Weights of a small mixture-of-experts language model, trained from scratch on English Wikipedia: 3 picks a token.
Below are experts of layer 9 (counted from 0) of a mixture-of-experts language model. Rows are named router (the router's row for the expert), down (a neuron's output weights, with its number) and show model dimensions 0-191. Each number is 500 + 50 x the weight over its row's rms, rounded and kept within 0 to 999. Numbers have three digits each.
Before each expert's rows: "raises" lists some tokens whose logits its average output raises strongly, later layers aside. This comes from a sample of Wikipedia text that the model never trained on.

# expert 41
raises: " ", " the", " a", " there", " in"
router:470537483619577496468538484544468456526428418532547515476501518533580479501464582516537527509486457532414563478435488478487535511526613527566540483561503544513525441581425468545533511489485429462489472530509563542523386460391490431412583514532474453480511515506470433479546409393509558410542504466407414443496631541507473497496551557395503490488436470496560477594454487472559446516570480427481508478497492384547513499522530523536422512511486552441512534551580484485517488495608609490566544515592435377525545517498553500575421551476518521573501496507481538497442502468532584475
down0:513499469476536566563561626390479461555477488542429597554579479493537515506435525462460456498477448511562574573568467492543506527468489496486439546480571443491543516491490461458480496516530494458561393465513432528541484528467448438452484505539476496553562583502407484480420481479464602481559435495539467497562458459548551478506564410450512567477591550453484464540456518439468520477488461619411526423467460443629469521549488392483447425548491504506517547474518469506454496471578536499504540466612533451580536541514489512551623504525409539408466498463403450538535401499425540556
down1:490545642428465569509479506416514478427532533462498535544489417429482573468564512490428459504478529548463484483502466468486518533466498439531564493466480540511495506579621400481495434437531440491534510528423520488568580466457492557578490446506533494553512453514507515402460396446573499455465449502457522510483454525475536428559509491568535403508497471549516468525545499582468503463538425552535500428538388452491495346482540506561534520502573497499472443354530446519539492559467514416496513542650508447516544541558449470499380436509493567412445596483416477518488481540508485494
down2:508607458463440479511460533533421463529533480463491458451553539401456408551435529553495508469469554459520476511497421508572501473401501528459406548491529580505494549495412509515514599468497514561450504523484541556577560520396465473503488536505547434431513535474469556466530532490511537500523595505382480531518487451471509435568479542442558467517646452528493497465494423426547442416467511566503511493525476500511525592516460500543539526484537476446475455596575527448559489355532492493501529470488474459562476616473401552502495554549440538566422488441404562419478460458387559431
down3:538457562569490533496466501460503521550515506521489484517529437573569464430557581467568421401476401517529542530516532471548449469493517490466574534577437466464418521579526614527486449506486457542472461551453458447613592568491477528501440448512497414505516469428514456450411521564517498470426508508543528480502528441426517536567548574580563519550495549460437532516502538503541485574572477457485464567415630484491491435472560432476470518419508615514475545496553479494629448547502505406514524515474489415388453459529499597462462554396487567591475462433508543536472476496529513540
down4:473508498580507533550479602473494408643462422534423454512556503485414462547486445451515507476508526487399520599485430518514434473490480508472515578628443527551533424591489477459382545475502495486515524495434507505491493494500463516634512450483418516488521479456526536532471434543515480525438511553530526493538497483546426466543436465465498545563476418482506494419633487577446547576494507500519535502591540492479475483371503559477474426519522466500598476401482422403419527571493562420492478524463594531533464464571513482494375480469535459540497439479537504462482533489495468595
down5:597494424533526522538521465451460493464521537387487483511486454606434600490518529595503489490525551425602493512498405500445495524419598486451521469440605496526435411453471514490518499548405417483489553518476491454540546487474447509500553475546511584477491562564471470499476502429543456536498551432554402472530455474462491566578538460564528461500449568439441506539388542423451494417549461480513463469500583496454451484495528475558562458434480584554579470524532508407507553358485496485484483487490525513504558564428413487495554441390533454502537541513439465526415547459409540552
down6:484536498479470534524566503564607485402491407442557518506522494459488455556506541515462466557572505480526453441496531475428521509501421535499553532512473470497438538501569514540551541437613536511461468558406505503431435467578522527550592492462497483517512484492560436490477451562566537472593481523455460576552517604478475592460514477510634563473517516461392440491423467442515545496584390496572514475476481494451578501590547524492470438526503451447491494515577584518524487518436570591450509619395480554534510414442518404437504498402416438505541559531508563503504499586519509478
down7:525519445479536448508509478541536530445515541501461544475521480490536466493530556459502507447554548542528471497490461402502433524442544508510470418487451541415444449495570544557501540509547485515469491425572552469513469534412423647484370403607551447563490530448395593477493535524571497552445444452455527566405499534494498577488478578483558499444420523505565435536533460458413546521491544527503484471535437478506531426598417445502496550457526552499544546542459458484597571531539430536487470507537470504398504507406534483575556493503580492435436533443473520572402520534620495430
down8:606504572505552606514440514538484528531549623482381487486492537545505405541400560489528666528485522405548611520459483476517445529526413503527562535605410451555494614505546459509468509485528489554471473416470470433528512459534517491528461494464452575427487525472497430520521462542450369478433439462457481428421530409568627583524452496502500470532491494510502523448440570493456476492524518448522499492585577562507505483461448486472487551452504502488547460470497484618546505468490518543536524467468489437498560493496504466609476449422542435440460503513551558556492469507484489456
down9:548476483487441484544423469507449483512548544447443413457574529476444527552411510486580509511495501403577463471503465507510635451452510481417443511483400556485590397408493494457468465515543507550480582522518424506499497628391534388558526460460478453521561521435541462552599463459539489565459503493485519491459554572532434461509466438505443535520579471417541575541512460485504481486483477507485461585455451489541499543437563575481466503549481462516511414554433564442487469463490471535514484441434529537520371562548552448410461550539489605563531434535497527512501562403443470511
down10:526456431471611415508502491561503521514438510467534562570480493541465441489446605561526452525443521515512482461546421449504449442617529547521572579498449564432525588536412499538535456412548519518505503540449484473582532523530414476472453529502610554474431459507416453465537443500573516465487540606477462527519509611483475431472405506438463570488492592529554483535494502509493491446436518478505463524653449496451483482529493538570479449454486578544409445531458513508523492457536547467487514487460455605588532542515470622457572574513457545527538480446442446485459406541459517431

# expert 32
raises: " the", ":", " "
router:430535470522423514497524472482472528583491416525421549420536476482606528537540484485382502451533479538416412467535504437464463538530487500419485578490488493500515581554567452570483477464540499475493529475516481493344385509464507452459613475491487442439480385557474487497453479497490568485597535488448436486442509535568469545454545532491476520518459511481540430515513445449443544547513542445505520481642458464524519461451520440550493544425360594479443448499515565467484559529485599473520440495507501410535588608430538428497471484486548388516523441481489554465464471505570467485
down0:512537530434389442498566508540478473578524491486549553484456419436574525432542490471518457473448551576445458541576545524465517491486406586538498479550490461503430469519537530493486627543464580478536510506450455504554478494534458563521496525388473429460473581548470536429440476467456442498532440488523490532511512473448442554510478519490535526553434475507547429488558458422592484526484511551485517484535442554496526450485466470486457554513526545459509447511555528469457500541515561462431539559496691516434432532467592453329464542549513370535441432569539530533509592521549392519
down1:549446517481519412512507497477497393532532570509577441527520484516535471575423566527521460475398482660462477617486523539596583526473500410510571538481539511517561506455539484418518557533519529533523534463470440496609555545627558634435392493470529591429473440465524440587501459449501453491437450504498441450525552489505484567522454558399518466549534455466407516510479553492456533456517497504544477498417486454536484519438612545511542565441495448520489559459478509468497513494508513516477531443571581520579593491511489508517489502434527542572492497378531497516580462504472552486
down2:603468519475553589534552613520506530433462561515532473493532451491500528525490480491547494507558492414638510579493464510515517532483551508610586473533457572487458527508591506451567533546448482614569494564536433495586518475444574534433485559463545582538532530500477493554485439490537513565508495464454450541442517500533410545511501395569490520543462453535452622484548481509444469450511597534468535541456382467434496512575484437458570513538489471434488534517532518549484507582483458503518432471443580522514512429514614529460540398518479611424415501500428520511447542478605489490
down3:463479534551463479527657541509497523479635541521446604492534541506553491561467486574380474494533495479478480422557473434462501570463482515484589533479618488567518414459482448502515528501513527580500497554558459498542451515484500517578575545521417480531567488489510440533432447502508559439481477480504571467462542505511463553556428510586551518549492453534486481481598419508377512511498462506421590538578443482436485468511566456514466480491493519537422565503563622528467477599545514462483573464444582552506580593399532476513480574496461547562443526511544490462458503600432534520
down4:475441466490595459528512490437539513577470520609466490574482563485467535549479520506539474515482591488495496542431409476552445568529408495532482503509498535453457413496496466463436505367506530565506486464429554573453445455529519545601517495457470415486534533438510476518582506466438463506440523443579548478571521486545509545385445497521617494533503500518508552458507444528612516522475464421567486606416514513525575559580493526529462444467568501480616502460468505420482587538489525406522513453526528479491445520561479445546491436412526603638570454580551473513465448505457515472
down5:465506569408560494545538584440510455501527479494465445533409541453582430447447468390575476608499544519462589535557434549587507539595480508554561450562401521519568481462484527556538431586531454486512425498450503534560450423447467533473553502474446454437517526488421479555433435508523556544528518493548591549518527502464539513518504519492578488549500429494509486479455528457494467492483495456574527493484430594443536522565626595473449477547499517541502519463562427524564519435444383485444533523539481449569436474578389478547469395575506504491509465478489513496445564401522456534
down6:558578528508486536560549479429559463545522429526491536497451446441560500519473514479448437539566489534534509555550481577489454527504473529478540492545457556507433497542621535523496447408596574531561456505412477481548508415639546496516476521532556508530464488448417550514501544468555477488459487466561445521539499440585549454424420514460408555417460443475520541516527579527516536439491480476542490505495454505504621504487447540542482417459434535482577485456633358575492494505618500468411534469597638502448492486552512527516503486482467484488420447558533405509507471478554558467
down7:448485503494611360491447542526558483504473399503527551485498571485398450489557502510460536539511518503536524393406474486419480533473501463533467516482587510548452493464538527496474564563509639563537521496525489445538505593547527428520544464558482496457437431564489612499460478491461531480605517503508544561456553468537541432386477464574499551483489473472416635540530550541519550456504473496495458516503548471444478470505462560546471389517452537540525426531438590516538481479538436420494500509522330595484501481493547562525575497587493421557473468605477516513450494475496476487
down8:449481516459551421565448467560384517466494494499486500469473516460417472511509436508556542436510458477496511499552510457448523539510530560428556513541493484599473600535492484559479502544448490469488514577576483562540501510519507454548494499506556493461428490649475439460510427568511505627660488511532584531532630612510485445458418541521530481477533438400566478510488476515415623528530549459550519552497464536457416499523472467456485487548541605468493542460467458459451454445500457439422587481489495507406468456434466495472476522556601489460458483491475488538510378432550514567
down9:463405548471446613436495413554530487529434510515578408500466463554551519426553450507506532458584470444555487462559577426413515579630460539569510483470448555570509521504408469461535514510475486513513530556529493541421426485604480540554521503627455532474519528433444549563606491575490510525539432516467437578442399464546508524435503525385522465531442555501522519464524437545471596519499577523509600483539508582503567510469434528477528460510452492493600521524480474473521476489593455498527460562508549572488527541456499564485558444510580503471528573455497495431528491428428543494
down10:506517511335395468453529545446468513552454549489516517436520548468486468421575585421549481523432432512579545520503336455530408504442499486573469470534476524497531550494465475564498471502492478567507555572435564463428547463441459486503517491454490463489457516562437451525519522598570450465531521490476452503439573478569510511559518435452431518542464498555486523435515478523456513432531452586420549470577553525468578457499434476493548613521479491532511526509510624486417611596539586557505447567553479578515553576507552592534538469502537498514489531507495470474513586559562541483

# expert 1
raises: " ", " –", " born", " of"
router:478494469548422477564535415490509379452482494501433481506469495479463469517618500482533614608449438466539608466453503515487538536534520520463549459528484532532519432558420469496418515463511499375515530495500462514475442560425457497670485452509487500524407424595490447457506446463504567501517579493507407446438550520507429493500461483506502528399496466513485414558437398491548514591495540543455559515479489483516519477479557463485498535487466556487413542561480486479465568497588640512536484573466462470547462563439469472562406522521552504591575435484431497467532461406514507509
down0:602497508505621503476494545446526473563460523429493528462504482467689515463441588562542471560525503463469478522503550519470433436513513565470466457492383538495455566442537534453417545451501498419586484521544505489469584474460462425505454523485511542458529538468541519563484423471457529532480476469469565458520466461650529510453588507475454451580536548594507543536509465570480506466580496607523615476544503487508509547505403560516522484500503458482461456490591569573573394567487581532440521449528511436480552508503574575522504505438514515394455501528442480572418531461498508460
down1:482397487437493515505545490449562471499460527423456451469502526462521484565576518453516576476507537448600444420472580590446449502447473548503461444474520538449559604441465505551569472405507513488534523555479451550514465436484578417470493495512455491515496464428469527481508656362598523536451442502485522534511463451584532536511533513585580559492452465443486511506470489578449461492523573326513480470537487450541534496455496497476507453478502488506456497546450547542491495531503432489509554505542526435573530508574607538527441503452469438578577486563573353452523500479591514550
down2:566633543498533422435530500531503463440508526466521474536416511546592501558448556630499465522506453536463517464586517533480535526482490590556511466472522467496431522494405535486565610440615531558563505547435511540410450469466453566441562470479406497505410419531489494558545584542556511564561483391547529490509547505526531529460513523559490422584499597401568463505547554481517463544465548510471502502540585566503582520483541476453498513458415490510579532539517548451559444507435555484477453493575527452456522431459605421469509522472385446500466549513505456494549444546470486536
down3:544396470423544502516492457517501449467475521477567574512472436582475498597439554535514477551585522463564545452481523544436487556510538438472494478451421539429434524587499487566471547490517484482529470472533512462462487462455481466498539490499476519385516586411476531491544497393471475530544423442475525480568456452516509493518686431408466383559419546454507533392535450443585525451577477481484475537489525432499480592550447463450518507507435590562410463520562431500448438483447468527501532537513475515551504417543496534509494433517427453547360561508448495507471541586470485481
down4:496412435502457543580439492529553549609544452439516522562574542454503460477494526619573552531455532475510523564503486467550453505539552491443551597527474408474503560566556550478503488510480590621499452478537542449515451515498422463479584510443503492463413507531513516494649523474409417477453431480496432486555573469494448438420513475413419541485461490564502557512530473536530579388452442450507483460403460529488498456407486540492468441441521507533474523474551528467465546536537588434533536568452500532469514487414498565496437507431577515556578452506530470492515412493586414524
down5:523450495477439470536486568530553449465519583478441472467545470540494467514505524608479482525484490538562494545589444505495517397523470504561498353492495550464597485478514509554510572501489609418483401454517542441508523533496552575434526482563498520527556490516459516519469442518536510587496568435567507525480514424498497525467533526476559559442455379504573502552499557505453438580432587518569435530490460557497472451418571477458403568526524418496484461521472518523616431492575459543501522494460462632503481514499590609445479397491576414564471458493504435573552475519571544536
down6:516526596589460483486402503430549487448524465485452588491536579620475525526476546575408486561440529489530501542464452555495560534459470506507463535491593514456400432480551535485608510502405481537551599478609522563536564574511502390471530477456477458590577560527626446483505521522545491437490469503438433561514454455493481568531521500529539567538465482494531467571468480572450519464472479462505453468535524563544512540455497463548524507515530542507486459440517564594456533582486574416522376479448521521599463538523486523507452427402575515481494461571578469439509476582479469556
down7:437498534493494480466490451542522472515541520536540434450460573502523540618460427447473507520443551467413499559524532470488454452492587510469549533466481475484476447606458438385508586506444484508445553497559469461493468609518484518487426504629505588536476447503478540479470463546486521541526548488444520578482489513603476466503502536638512518463544496451529530600461568528426483404462585483435493443540459615423455545552518459440539429438500603488533495580513479584548514384473490503405607536520575525541557437503497492516413445482496460488530533578503518423490599506539465518
down8:533462561548618503516435496418433435463522502432526511497504528495490518553482513533398426453593534467457500465526532424473488479515337380532469453481376459480490490515506493516470547454472522482437423445445545531529495472486535437464540547594534491489517492465504467458429510623449508343442505383548471437516483573491543523449520537485456411548523563585480495535611498493564451460496513507491535509506464507542417485497559513534467490517333477480528540485529478518592494514481565562457486502520414576537498542557558484544478449472462466489452524441509456601450557566454546473
down9:486555426478472518442543450532452491500541473482486393484397471512462420582499467518460536432574526477439619528521567397497502480493465520522514458545525494463469465550521558413514505481439485501461402571487495480486557598436564506386415441399467542530511562464422458618564485567521540542452570519465577459478463501480506405475461473478550466457545472443452503500455508471461498440542533494525597532515545520561496486434487502413527526594591570580534462481467613482585519517507505410463511506569485490456503476433549474510531451422475589492516606529466492480555541465577483617
down10:463518469429588512500485483442545469651508515464523503438640522505486433504482456594529392502536503463479559478530511498544512445493440468467483458510504486528484514448471460524566595506503436444476566483468486413483531535453563431463448541521513519447520387492570474434472454522515512520457499548477456415447444496486492537425440462483574504500462563555458469467523478438403478446533575529498541576508559552489490431584456541460455549494451504548508497472507447542469420547537602525381474555493509455415483615538565553543512573642562501420556426426478514475513534486510608593

# expert 13
raises: ".", " |", ".\n\n", ".\n", " (", ":"
router:526464365508533493512531485484401451538535412513586538528476432542567427520497496475476536400562548527507499475512507424506525534530512536507478570537526482504575492547509480609506437436431460495510534513538448598442438498454509487434519449539471415515418535474544418547535436446465500557507578462475540378329574521495473541590549497516476517436489560522574503495456507488562612511493550495525483488598413512505484562486490531454532621440394532491504522518500466510558463539590457543463542547563535432546473525470554520547494544572518556548573379469446552508531520435472552516
down0:560549542433472427500566469538468479554450625527478511527511442458484508506540512497466477530504506482493384477547461476578506424427500510491456568560523534499526523463517462489456599576492482574429552479469511539508517503515556475533366508454561471606538494528477453449527512539460520501546444456583549488424545646467518498513378525418613494535419449507443484524453544517531430491484606511532468557523546455464522468491540448460481514524486546525537495472528446509574477574512531518582433536551529439472482529463504615626623530510470523418436542462515569491598527580465518385
down1:555545506470432502569547478568448485492461434552498469464601508458582528545475521445537561542531524556490508553466442391430584513540421398458524422448475563526528494538540418565566564567524471498554525400511470522496539552562466433493487556420551476458558524572455459494498544504516536473540535475580531548413523548526550543512481457448443506448524561521595584531531468509533561501542536468468468378475466508510431538545476481519435442494499433519490497469419508524541515467380509421509555493397496457602468473489383509510517307414466539563485509485474510432458545463495502478
down2:478433568484474393515508528440497510374516415448515548553436510511572508477499473406513520448474420588534405524546395520457480455441579499543527402474568485422479478501526458543463523466550505458447666400526521431568569456465449562473529504475591549539493451504551514462460444511466410469604476546394424431465452492548498538562444535560533506415466502513436546507542464519508471466414492510487492440447595556478571517500485479472437439457455501439563463399454527487560488541511523525455458484492479481492490477457526520484531440513475600520472435506522483514633488507494587550
down3:625519496564466558546436579501517549449495454550449471479531537593448492519547464636567564475454459433479413454524526549453408508482561502553543549459544550427430491499515436535479521477480550489505476482515484579506510587471629444431459376465533478592464456492473544500470558418530401533511474428486462480531579494535575566502464481491488534476449420433505580487474357502562524480571455498464434488552498554510527489450508523478515496474588519485495489562476496479525545493454603593494469533490467531500425520538435479391453420451490526501516456552535608419541471414509464446
down4:617559536573516478463485467508472561546547520554575475539403510568542492418523492613491545463501477554417497543517447542464557473463491582496397566501557417550468527488587497520379558489506487527526520574547433491507424599528428472504589466484483565460569383546512497453556492533458515541534447469610524538407590404507465504465522494475508469589434506523405438515537458494442519491472517493538494438500367426524501475506522524570420455525573528515530496524518481467423456456471574504395533446505419527527549490513502576513567510469453458505465484568465537556469493589413493477
down5:464565413492517489544557526389404574506573501508508479526531571451594462442380502506457486557484555601477424505509447464504470503471505488517493488412471467467493525530525541591579444456450555489524521502480531465525411530497441539579494397505494495431575498503541575443601430525530449454525583537491492467461495459529615409515495491506497463559495332513479518397505496455566516466490549513512514447440617524608462427471482505517465601538501529521563531481563520456526518495521515549552441454478486523548545531527555471522434567441457470476463588391519467526573460516587559443
down6:434498397452462459460488563396560466545500498502467443506479490529527524453511537471364428488498408468543481513472421557487495467599624531520464533389573551409549537503388510431493478506562575485553464454443577528514545555514501471567429476469450515548532539499497538531554478468534483487464467517555560522507532528567463415446536438550573455524518569487517504417509417540498582377571456507480463471551571450447528473482490528487535441495502513550577538427424524499563534508501444443421459439481573509442545506595451535467501495495528455539590540467504538441490602560613564467
down7:429460553498446537522472503535554510465528470538483511390506469491480516515538521474538556534572479431536462495462583540524464543437391548487482501546486588487525523576478519524531531572580458559578656524529456561467543480581550530606541566487517517395461486524467502517512449508502484517552511480546508417550466413560514507442502502435511475478533606440448572552496632560555453456460473436510522454540370455417469475525520532402408445508507502453488397501595568466459469504472558554561586356508542484485508594499533565504511517483470580455492529451488502478544472464492504415
down8:548505521494488553478567446509461546596409485421439493454491459452455434523572453462471423548378457521512485577498460443544531443505459547516526458392506502538484467458507531452493496518542505485489456430483495455504496362542476417552506623547509485457493422496551524435502548531491419429486498475493521493541478409502620533489586498442479585485537480469442409556492470471523402497436555546559492535395554490491463458527547475489407467497539492520455455525470466455443449510567523443450455477482503462483539508550521495445390579435483571608561542479577554464504406628597453490
down9:554431479585429476538435578478458426464508531505589511544519534475596477515478536480614595495547376442479548547499499545496543534583516472471506465451447514465474488520526484487591464498426480564439462535547519531576522458516487459485546460509575591553562501348561560407476473575529480515466588508561470439514556496501450542442506443468459570399449511499524455570496487542502547546458497465477584548487491557444530517586562485519401524469475575490517407510532465568514544452507552482478535521553519441496544543397491449421528505519483487615544357459508496494432505553505588559
down10:574424509516484593488461613506480387503490560479611505590445479528566522418626505557544443452510470479550446572559474546583510433446455525547545444548535438553433599503412549460599517540452479526477553443529457584473488486636506535503516521539500493476460560529552509557562514505515450520507503474498523416481523612526509459545515496518475508562557584554547473494491396492522559516539477489466448477530570467512532558572526479464599522562392519440511504560569450528489511517477471429496465446477558535496522494574519596476518411543562422464447569401509509515546505527545484430

# expert 48
raises: ",", ".", "th", " times", "-", " years"
router:510433459475536515442498513460441494492487463453522507503509447545557467437481518408521508483546493594457442474554535477580452550531641528432492454554471550553498497527575502554508540470509340456549473417493453584435472453441474567458448407532341451442429495517495515500484417485517558584443500473428487387489498540492477526489404567512542554452430547513542424543416605457486475507517520531492461491642471547514492459481438554446470519441481554465545473487487477451516531587600506479529560549526548517391470537489471497525475563487464573542536429492449542544421509497515499419
down0:521497537520516511431430600459628549531481508564471457477496494535473516599469533439504538509433447543386467539572517585523550598527426466524466488517491535444499491499494475436459470532482551461527435507439446529419508496485556515463555521535463463506430457537550523586483554489567478566416480583505478495565444536422491482574489557561529516423522462550558395515573450530602541612490437516398528445522517444573539488427474515608497429446461467566546467573505445499547522532617564487575471541495547509499455535407451469501530476449438498474490425511555377509542496511552592473
down1:520549517511476586503510483485488546474517517487481588559547520527510469502523399448501463547552461452410484453529435531519521508492515481494474518368472491450506478560433524537561525466472490463535521495550469502603438516614486433513475367510436522562552652555564512514572487523565464539524517465508476472488560517402527502539503557537458457514581459512510487499502491482607531435575534497464558450503602449489553471421522457463536490552479574502516589467514549545501594529406526494414510522606490554436475572486549461494499426556553584634540423521387517521520423532498387563
down2:602407541495517485501394526454500446488547489434540474466553451449477483580498452380500479546423517475581523567551477474531588426480535542479511540507479504522534475456582506549549505499571430618498497470579598486552488478501484518436476425578504446468512529502491504515476508475456509549521568569577538489474538551525554506554480531502412462496452473536400447495508444479500493514503433495559493526532554571572641526499599456491414424420512469497498503435458435479455528494586402469587471650476500589470548483541469552464494469449563534536549392448547479442518404563479456484
down3:508481469486461598461499494450499474503479525416498513534589522523473559459486527503470525494433462462413586542417505506545466482487479504562470471525528489533483537467448523454521491566580550405504436546449498516438492499604481550568504412507434347454503429440534511555490492507442522487489473481514491568533334471472542560556522500518467525496569545456453405538540478477509497513492511484424479477554430399521445557613513547480604472583554469417462448536489543550503518528539470428445526552468420469443463555599398368483555502416563469564458501524420418542441450487493517573
down4:502500477593548496536452453552534555489547410454532582411521572562447465496556474429580550434513522509431505549565453444475496448426474477486478505494578531537493549527461588532309492511557547559430569539518399490405502533546405485525444431562455519497540550464575605435553571516496530468567460502469451475493455481518549437569515544493557478432488499541438469476518523511517486482463575510538398528585490515580549527487551504525489521488492498443547514575517486495544546474461466517547450511455431548558460547513421568480613593506515554454485548459605451614503475538569532506
down5:503590489511514550474484346523474567481482526563496512472453507460468447485511445509519504525503440539450527519501466510417484418539438599508397550456573519574473470481480433434478501482496448453492508440510446495541558462452466522489467506464441502489539428508473485506491461417505492472460557452552385488501491466450626368456483486524434511456519478418373486600526426488443444467451574519494400572482514519480527526499419457555602556491563479519456557481500426474510502450437427516451447472423539458441458559535487453543482623509432563534461543545426515575472552357483473556
down6:415392523533550540512536484476470421564476411561515609502464542514543497468503536530506408486413498567467435624469460485479485436547533547516420503423496485596542501512524468573504493507534497493522502467489501499460481456510600430471467553602515545528516455431584613567454514470490443500550573525520565512473523459546510469488442491491575489504531513513438588455464520577618511474585443584485549371486508422506554482471503472586561604523555482522486538503476460474443528607394475508440509469455407522595526516506503578444466506547499554526531456562509474556459522541454536388
down7:592596484489534530514550538569589469553523492448541479497471469461500560643527481574562430551470503494549450486556520482521554432523553544468484480493518487429458609523423516467498361532484507503585510588551554566439540491434466497502511445581520604449548495512439545561473542521505494474480443410470465532621475468485471457466458444501401514463499529466420471470549512512462495481439426568406442529531505577458548433513482548530416525503479471510489519477465504441558478616501403418485450460469545442393410512459559487480436505520505559446527521539494421443548620506545548486
down8:452497566457475485516518405459468490562545472449531499597463483442531547497507543474477489484460535422528590622506526528374518461458493539470570504399489521451477456495531515494511486506564503512588581492484480551487531494499523454461444426422600534568444562418509608460477506564553508521532443590543389450550501542444470544554575501442523461554482494472534482487543566470541510479458474459506435508505497541495442499384483496531579495456446456607540499455471597479585395513521444563533533497550531531516581563518593534438495563511437575441560504497481428577486529528387378467
down9:530595552404480530464510552532511581468533448531441543558564409446442487505466526449430476438479393515495484443472477503540545485450572484457501449486522378518416531531480481379495450507439429465550395568631490445474450490444511444453490548566516554439458535472565541511582563429437432541580537534611465459497503579457565540473510508442500447506591470463514406512488499527513452533548468524475519543476572465497483509464457502507566490453560563461507471573460551592425520507488530426468481543430506458558429529385475579511494473446509562458523508519596437514552427470513498423
down10:451528463454563509569474530421492508487562475445462539516495502450381483479492545447572468617493519465457421537602484529454535610504555508582419472623554545418518484511478419434489557485534504630505417508470479486540508497490474567496480443536578477420501443411511426426475524493528507413514540502479598510510590448592524571575492604471462467508558463538461472479557478522510563494585510449486516452542519457599483441461444501446482566477447559486518399460550503452528530484514603428430461461521489464515505527570461458456520420537535467483510500532453489406444534514460527613

# expert 54
raises: "at", "ion", "ob", "ab", "ne", "al"
router:352531378586548511541566462612526453530492470493522405541458508468503611450484499442443457496542488498475547420458578378489517491555511441460473483528507603484537449473482514553491413462475444482563432394596585565452462455542525485523459432482485463489524472438532438479539520470489531583473557378544497519467559607536443499563443515536503512586530465502446467498488586449385512525605507461454488450483487452450458594509434543438564526543448568473469500505472507445496415528596577564476518441523454506480489466495529490563490542437549492488484481553461487486523481472494583477
down0:600483551455477483567452489460427427511536506493471409489447525456446467485481415397493543481453486494656546439528518537544456451510513416551497553494579450540469511519524524434514502552390454442529519505482524477488514478417423488440497481471482522463497437566508459467492487413502524499531538477422527449592473521475639460439497470552533383506519533585482577458510520470517516454451489551378479423507496552493552494440473575466410533463493466549473391528479473480568413543563558558472492523414458583419559482566558472510506496512486458448508605474590537500499488496534541645
down1:469475565470429511451488477472491526521567480557472449531486523527561469492546469462539434499496491513541458334469535497520570510496578390523520461565511408431493425584531562559382448443523531555475481463504451427436549444557548478520499600396497508510465497418586513485538562501499532606437408490505497574493564506438507574487537477488543523474426539545474489493491512479511512464461535467565510518476542510495567484443500485507442573503465495428461409602515522507418566533527494543416398597576530499494582450445413527585408456512464496443468623480540544533582426517510483528
down2:456567482487450480375490471447550494504439577463593528488516490491464603534532528487505398600462487492503463467508459508496588487492392462463460476465501549533484458436528483506487489538509488461457415450562525469435510502504509515471464526524434494435532405517520435518564525498409370482563451507500472594473520576542476491531510497624472529492413516580329502492470397455564509529459569625456471435510491448498502428444463499517509427445501519416502422530468477411529444517415484539466470602452510389515507458503435486550440479619535479446525468526468539522523463443476520448
down3:497505476428563479486558460595439476585508514524449445465566515433426502553492477489516508524524453576542524545499455432539524475537498520501535509571485618520468532523514546439548567538468445527589498637563555496496545517515496503502575420540495428431518575515558449541562495534446388422518528456574500486507479574547472486489481526579538478417518467521561570555434441580601494559578522555402501412447465532426528590459552542628545488470516475551547480524493457519510441543491474501509561602494476575417449531390450504537591496495475441486515496501452569489556569557408460506
down4:568558496550529492518483520531544502465519468481455508498486486481532540552400458503572428505460516489489470493478455515508578556499476491443517407535500532488607611423485549544465554499507478507579506584442486463456487474590479559501463483518474612562575399427555479440595493510463600518542527588429557542447403611489396512478497455481379497463478538504517526474546579557491491483464436450625452542473497582497511433464545447468551487463493438490454508531503441567409427520467589510522527482602467543574475424489580438475557568513490510491514529550537403487556462592483414511
down5:507406510542439517537468530507503492588516603557540475548499453515488554476399458479455510531467448525564586417542453559506532584425517554550522575408497432432458435443482458544528549572530546569562422507491488481371504499424431407462516433483575533477506498496538542499468436494537476432512539486495474532518574425439476572570508464464466495517392458436567441528625543565498474545412496541521498460489509410526493489460475430398537439474472457506442440480536568482469433437503593431445427524485493564412421482483500498451571408466505499469577484484569494475476507436471542561
down6:538508540543470479514491488488413503547560586518500403522503524453423592400544512571493512474437551459497454494463521445470531469355536490642453491458476563516433481568516490429528491492595586479445540492473466510520515542570521519443490474527519449545534540411470480304507476535515480465417526514521474543550476492488458531520461504483519434472474437541510485503431489545417469485523589484508635453623519524546474422475562483395569481466473500429563520472574457387563411526417507611534519397472467496472450497524476506483489506495550568531522491535566546518486450504527518463
down7:471504459431463494494501530527472563545422522478601502530504544496406481403499471511586492351551473398473539489440478483504453428466454567494483476436493514539514565442489436492451611502481487493400560425504489487488511491575432527516452486436410571421612500510508418465459482503610491486486522488515538490441519457487468562591369438551500455432520532543506538512518485482593435565488513447439522435515480501511618516555543490486465482424515389561540530536534487556436501385509516547484626492500489496491506611464459460563441536514504546500426516485482531486438486472404419459
down8:521559582540621460510420508521484510449565528460420579545500548452449502572508481524478422524435510465511518477567433497506555553557441478504560535467541474552527525624511525587554528481484519502595572483439479516524455413445489489490451561563471534550448485564518449459494532437556524521522470572498534491572528472548429514497481541527531481590492502435485498456416429455579533535483470453608485487454526475454454547471490416465516484446469564509498609561507532440530481506459447550580517481520519574592535542434445531511650533440402513639563472585524568474458446392439487503
down9:513516514503474426511573495435488506586447491571535548538563538519609410618448527489487515515506504497470550486469433559563425460558413528439518467465482499519580573441515463475454472486500537578527500551508475388473505488557507553494575395453477537539538452563549611480556469483511514481541477527547444502529422499495449596437459417497533530453472489507489367531503524476554467544554536491488440463515546502506532509467483470509467384478390415499476401443501534437462492514553507471491449554512491536511516454511509468514530452623530535518523508556615526489448408603666537600
down10:567530490520384538482468396492528526419574470499481499507641536470476458538508545461513625469435445453469501498515445438394535394469492531557533533506509440526530473529481437475456543452457522479545536566571529422557463502566454530614460513392508530496459550539563527488522522475598434510537507430517418509597464484513496486530443411507496469517500548472471509466619551522349508501473537504453486538635417496487483543466556537443431550468508558462538458430445541433459517471484415453470425389497527533465495522531556461502506482505426553542512448473551531516419576550505476463